Experts of a small language model.
Size: 13 layers, 29.1M parameters.
Experts: 32 experts in each of 13 layers, 144 xIELU neurons an expert, 2 picks a token, a sigmoid router.
Below are experts of layer 7 (counted from 0) of a mixture-of-experts language model. Rows are named router (the router's row for the expert), up (a neuron's input weights, with its number) and show model dimensions 0-191. Each number is 500 + 25 x the weight over its row's rms, rounded and kept within 0 to 999. Numbers have three digits each.
After each expert's rows: "mostly gets" lists some tokens that are sent to it at least half of the time; "gets" lists some tokens that make up at least twice as much of what it gets as of all text. This comes from a sample of Wikipedia text that the model never trained on. Tokens count by the router's weight.

# expert 0
router:573501471481523520491474527444411495531471481533497506488492530481529464481530515509520530452499554528469523502530528486509531481498492492500521434505536473457491484522501519478475488480482539517515490499506464495458518505484489485492483502521513500534480539525504490514512528493499506492487490467493494470533517486486503499523457497516500523531514509525465478498541539509529523502499485533503496489497495559487544517490501511546505522527509505524505490482497508514518464490490462495527501556478533515519493470422503491505480453473474501476484475519494487477522508450511469511
up1:490442510503491487516466497486503504502506521487489478494500528537485463495443511480500502484493522500497483472547540474489480523488471500514490464476501485480477493519475516489491482488505494508501546502479518509478491504541509492471509506508520504491480520492495503526497449456507476447495493509501509526480482560471465539511462466495561479570477483534483523487466504518514484504548494535478491471539551491490558475512520479473478538523478536550480491515582538519473527473498500514484535485524490503470558461516518488497535524479491473493480495483510511488528515485505475538
mostly gets: "ation", "ities", "ations", "ants", "ments", "ating"
gets: "s", "ing", "ed", "ation", "es", "ers"

# expert 14
router:538486501492492538484498515499505489571478469521501508473541502514498492504499525514490510453439524489480469522504497487605524537504517442505518467503532513510512510454480504517517497491473502506501489503514481493497503494502460487518482460530518521502475517516526517469490514495427518507466526488497523501517502501467471494496510482492528531491539499523497505448493515495484478506500533558497492479491525519472539507526479539506502521531498526522480499508484529537446473502478468482484479554488508509511478536448557507465494491488496551478480460490483502502511483499503448529
up7:518488516498468532460488491505532543522442516545501475543528513491484485505468511519492523478476466466478489497461505524508507514508522486530465471495539522548489551460522536492509464496482506544510566503478526537489510472472513532540529459542486513487484502505553503471503496499521557488504532501448479484541489531465497492472507480517465494506509490517493453534498498513488516513494512509506509483491454492468528544550558491509506527488500481481534494532484475507470529472474501496518524516515508497493461499491488476537516496504498510479503517469498538490566492510481527529
mostly gets: " ±%", " −", " —", "---|---|---|---|", " Goals", " +"
gets: " |", " ", "0", ";", "3", "–"

# expert 19
router:493501468500511483474503528485489468522480492492495489501477485481506447473449502503509563454479531516452512448481500482527527496515559478497468472543487472506483506498480491502482516478501513509533522461512459459480462516487486480496491481468523496514449529526465525471518485509462511483508558484500506483531509452491466545476481468475493511524504461510519489440471491496496492529543489530454490495549500457478512534494528502488478510498497510499503497524535508504477502504502475466529500497470490511516492511457554464506485463499509494477487479501432470512544523487499453490
up17:465527447501492512480511469536507467516485483504498472492455518484516461518492471517511524500488501515497454483495502530487534510493542490502491500530490509482517498496511518528494496530502497510539480486531445503547497493438532473500536486517464492503528505447522498491481530528491453523522441545496523502505436500506499479519528498493506474500496497528482561495461532486479464473528479516483502508511519483517497539480522501486479505476490485504539553537492516490519470485510533507490490469513524484537492476537509511484526488438461549499505492441492525515498449495489450450
mostly gets: " a", " an", " known", " one", " any", " Best"
gets: " a", "ed", " an", " one", " first", " A"

# expert 11
router:488511509508493480504530501466467479543490483489530472469522485453454490494509507502514546435512483454488515516493480448534514486511498506474515485528559475469479495519509503525499496496490503553488471523504489480480475483493493473483481456482509485476508534488452510477507533513530529547477500490507526470545506478493421501488486451494514508490541491545483507505520514492452525494485489504461505493506486465500471521528480531526487500502506556521463455507505518498461497482442462478520443522496494496487506507509522462510498502486478469493466469489503524507484519434522486472
up2:492469497527504496495522481506497515485505499510484446507465508519531480520559487504534484463536511522553526511475489465501520463497488485508501515497521436478459514500465471451522502510480477468540500512523471530459465500526458474486491499499534507490463496480473475514534496517542496525469474482464506514513483540473470451504465487522498529513545504536529497472514454537522544446525457524504531492517469501473496503470524520532484513509462480526488457477479514516454516515513487460491488479523509478524506473490474487522456510527511517461469481483540531489478509479508500490
mostly gets: "In", "See", "On", " After", "After", " However"
gets: "\n", "==", " In", "===", "In", " The"

# expert 29
router:531504452487491547496520517471476488523466459514529474466519469482501491405487531492523523499480525469480486495546525458526509507508507503509508477501510509500467503502497527516539538538480491516448531502511517500483475470475466501519463476460520524519455512514508513511478510526479511489465539485493536462530492459503467504505481468505511506515542497508505541473503522462499468490462534535495515497470539491472508497529511499534481500495471495544510531535494500543489483480498490513524497496503527543514481513447499452505482443502470482471472486471470549489482493489513463479
up18:537479503509534486509509484455532496530464521538470469469511519484523488466503523476467466500512527511459430510529527458484529505521539481474489538496475533475521490510520494490493506548563478515500539477502510507463507518480483510479505469497547519500504515519492518480526486460451436476490512516488495520494518473529476506469497517510514472494524472521505503531506502489521457492517479522532564498552481509500501448493490486535480477492535499538505486528492462514536495502454486500517519504495509476518536521502471535496496494510483471494498490483496494450507465481565456472
mostly gets: " received", " took", " have", " won", " using", " make"
gets: " with", " for", "ed", " by", "ing", " out"

# expert 24
router:525488464525507522490500517515456463502508489528524501477507494513533503420465545524505524518485529482486467537492530518512489519501518493507472491530532463504544513489457502490491519460497525513464448484532480516523486459492468508477482483527464481505507505500489519468524545512499538493494509482484532491560571504488488550478492472526488488489561492478517505486506490517504492514485465511450514466498486531486516541514495510522478479510515510471489462532503541516497479441479492504502502551476506510525523491492541465501506482464458519514473489477497545483456481481505485464
up9:535547501523470519483532513511492443515514475468488500507504477488501487488516502511510518517512471514552449454516476536538553492512471488515503503519552477532516546483454502501479525462513525540503525475492491498492497542511514522482496520455502480504579496484504526478499487499506503498489475490465539497510544486466485508481493509470518498515523523531517511504514472501530488495466514494518501508501489483490509506551488471505520497508526501498504553559461487504515523436496516498505535538498493514500509517471483546436422488514486538447500468511535511514471501503497479491
mostly gets: " was", " that", " it", " who", " has", " which"
gets: " was", " to", " is", " that", " he", " it"

# expert 3
router:535476480529537538507494514514481500510479470497505491467520495462521436455479516477488540488450494505497519494510529503506516517514525512515526472500545502476450482515525467512490518467457529490534532511493486503494514502506493529507480499493458475558485512495489519485471530530490486447492511468512533492506549495454486560486509493494444514457534533516460499451536514496473499536514491539501531447537552472445533486486503501492487525506513506473475477547483545530485482502462486499516487515518535527540482516470514463493473493475490471492489503508491490473507502503511508490
up7:471476518573501485505499497553525479527470469513483505483558461503490512501486511484524486493553508556524487508466534511494524498459485526436536531557501520482517511532507496480552485543456481483506490482487481519483551511451497513499538520464512478503495528503503506478490532501464522501495524508492491527519505518497473502485498501473532497424519477505502483511476534489515504507478516515445511490483472498505522472472502531461485466537485502489523499503503467468466475498461478468528502490480492522466546528525517460474467518492504491464459506498488500553497497483499515505
mostly gets: "),", ",", "\".", "\",", ".\"", "\")"
gets: ",", ".", "\"", ")", " (", "),"

# expert 2
router:525532470462494513487509549514459504482467492486572430465544515486476447463476524483488502492448525536459512486517495473550519512512481499527514462483515527502481482496496492539476525495465542507499487549519441483450540460473487513492486501506510486508525490503479528492479491527485484478441468503479537488510514474493511497469465498519457503493490537491466511519511519502518477546466535527522524500505514497490514489520501523508485499511545508515495527502489529537497472495462485513511514522483528529529470495477524465497521474469462505495469513462496463487510529498496468483
up16:508514517508499488480481493528482511502495544511510479448521472545513477510489556505518512538546491479516479474502500530545500484517504473458511480538502523512504485512515510490525500527473507515506503515493472477470494535504495537503470510500513452483469504472466484497523499495474476552488468549542475539475494494512502472517458476491506491524535462525456519496501450501523503446466518498524485503509480481490459477498519572498483485492468525502466461515457468514526550527560506474511481500491490536530506523497491463511500509511508458502519526483478477477461452518551546485
mostly gets: " Championship", " Award", " Cup", " World", " Committee", " championship"
gets: "\n", " Cup", " World", " University", " League", " School"

# expert 26
router:521554509482503501481487531474483542507462457506547487463531523490461464496507518522494505462486511497500503490559487512519499496516525482467531466551517458493509470473451512509494487517468489527478521510527477479478490509503517487504480496474449489480508488513481558476482511514462506504460516490464503501529513501475463538442453504494487495519530522561454503481520519471477509543507485507509546512504524520488521510527506519505460491508523540482468503518473480547494493512471486474492490522472471554529489518488499463481490474493511501505525513474465512457515548513506443466
up11:529476519526501523501499480503497479527523547529556527483514519494492481497453520515498552515492505454533491493476482497522501422482480502477499513512478473512487537528500450492515498490473494498484493476510508475506518548460526522493478532507519500513472478508553491470501475507538441500483491478512468483484519507507519497552524524511500517495504479524487519575518537459500521533467464514545467532496517526484531523518509482489491527511475528474550539479532500531496509504525542500510448519518491493500497496467480520513521493512504483469526496464506505433530470482520499451
mostly gets: "N", " T", " D", " C", "P", " W"
gets: " A", "N", " S", "S", " C", " W"

# expert 30
router:509526490524524474497506520481494454506487484502510498483534508522483514469472508474467503508474540495485506503512519507522537503496505459505476480508535513463501506503496501496495560489444541505503526489535497489466518453486488530495478474505496480531494515494457550488471492496471486469474486498504470521521492471476459512498454450545444516483542508515503493460480543470505498533490481506487520472511465478493532543509483479507494488517507556512498464553535550547504495513472489482579493500507547518517489514462546459477510479466496537486463485478507483488547506504506510482
up6:503497502502477484484507536519505508480540468507508462477482461470553522490538501546504508476518505480490503481461468539489491518531498508465496482566554487456493479519501511539472500523511466514513491516485500521534491548476474478457494474496524510518481512489470533498517502499497514509485483507465501512503496455525452519464528523516495456510500500498503443454473484498509473409484505511533435474482486523507535476496476475503488523502512491526441490498525483476473482537535493519505499505466501505480513530449497512536479451450489519488497492495485516519499520480539479489
mostly gets: " and", " &", " or", ");", " •", " /"
gets: " and", "-", ",", ";", "\n", " or"

# expert 13
router:516528502547517506513479554505510517524514488486496504492501517469539455499519532509477552468503507470504499482470484482496553512492513468533511482497539527478505493492480462530508537505476525534506474479512463501486515474519498513558477520505492511507483474487493524519490590506442485485470498454480546509524522499474478506457448471473487531523512495474515486483518517519486513511482493538484496489508532524511534509503509525488463507519523441506482488523507522513498466496489473490555426558470521511506491505478506489473504514490490516493466524480534506509490530464554494467
up18:502502525510522500498518499519493487490540535504492493474498512471463465515491490504494513473462466428470522468474486467486444492561510517524521487497526525522452481541442551483486511494526499502497488475556511510494488490523502534486559553517511472488482501509484466495475531494505529513511540505519517515524507501492508497520520499501488505500504522502477498503498482539477467480462499511502485503489562526498481516478523491505483487528548532462482518482482534489458491527513540528509469460535482502544473534467496484513568496524514504524467453488518467466520527473458488509
mostly gets: "ia", "ina", "idae", "ma", "ta", "ari"
gets: "a", "o", "i", "ia", "ta", "ma"

# expert 1
router:509485501537494517529502507451482496492525457493542456470534465521459473473492523514497513500504516448509515473500518488505549513511478522493474478490488510480466469509481529513477502532491537517477486522504531477462508493511525502526474469500489475507462479527476540506534517546472474507496522499491513535493500517477486534505507472491478532458527487531484527501521490517470519495519491511470496534519504509449496542534537511493493538474526536466443507530496519510456496470486469461535511524441479527550474491471549466514501478483480522476472456453456521491483473514508471509
up4:494495514542509461495490501503514500506482445472472504521535470507485465478497484497484542519510542495529503444499507492538563520495478490517520467462514506483499507538471502490466496526468576499464464494507477491496505499521481476509494481518516468465480493500505495480537488503504481499498526475482541485466482517508524478471492492513565545461468475550461548481484513461492478467476537497500491468476494482537518478556503499466475492454509534535495537475540530497514479465511500483488517501493472465522516480538500520470534500512520496504540536484458492486473480520527475493
mostly gets: "The", " The", " This", " It", " Mark", " That"
gets: " the", " The", "The", "in", "w", "n"

# expert 18
router:533496492531511513479524503494452488515485492493514470487499474478483470468472511471520513461524504482489507514512561510529537515510544502521453492547499455487459466524454485530514520511461520507526505518510505475470546528484516474559489474490474448544510540510509564498551526527454544502497494496491505482511501502467462506475499489501521493498508474531465491490510537462457491550522522540511496470494503481498495517520484526511453510553520500523512502546468527468461478495474476469481499499482526538494491506480499505477467493480486521476470526470509458489496523497513491521
up17:502528543543509470474474495532519462514523476517511532497518462474523501474481508504504519500470511535500508487547511507508557521517540478510483490510484521519499511468515472486501461524521485492494489440540492510526507491471441469493489479530461480530465469549507502527469487484465526507489484457508537502508462529531536533492494470521508493501490472495456499510518501485500495477486539482530481509514492485489507493536466482494445538526491475529518532554510523431521528485507451503519505531518558506505513507520462531456513482493473512470501513494490447490488519515497463536
mostly gets: " his", " ==", " their", " her", " its", " His"
gets: "\n", " his", "'", "==", "s", " as"

# expert 28
router:556512474516549540489494537494499504511467484485489462474520483489511504486507515490511482502499553478464505517557509499527514484483488457517480457483524503467483422498488481520492504472496514503463492482518496485451527507504473502529451479509531494530490501489510565488529504511482540525476485471483507481559537510475511529499491486512457507510528512492462532454509532460500485506553474520452490493514463513466552485530525517512477539500510487524460509515490515496457509486442478513495502500516546509524496484485529503510515490457490481484491496466508515496505484495535438489
up13:509495505484522504449497477519506537496471542523514443509467491516476504491496540501502493462489515466510479461505489481488489484475506451504515478499487486495496506491477494491492487509559541497504465487476547471495528534517489512465481498477513447518491513535479539476510495524514454499482455490535474455547487487487494518513522477554489513504492486497478560487456506495535451498512508556502459471466497487475521461447544471497500506479481481493547516498480523485501499464491548478507495519487480493539543493454475514525509460488469506459482512515486447513496504487515457519
mostly gets: "ley", "ford", " Jones", " Peter", "tz", "shire"
gets: "s", "er", "ton", "t", "y", "d"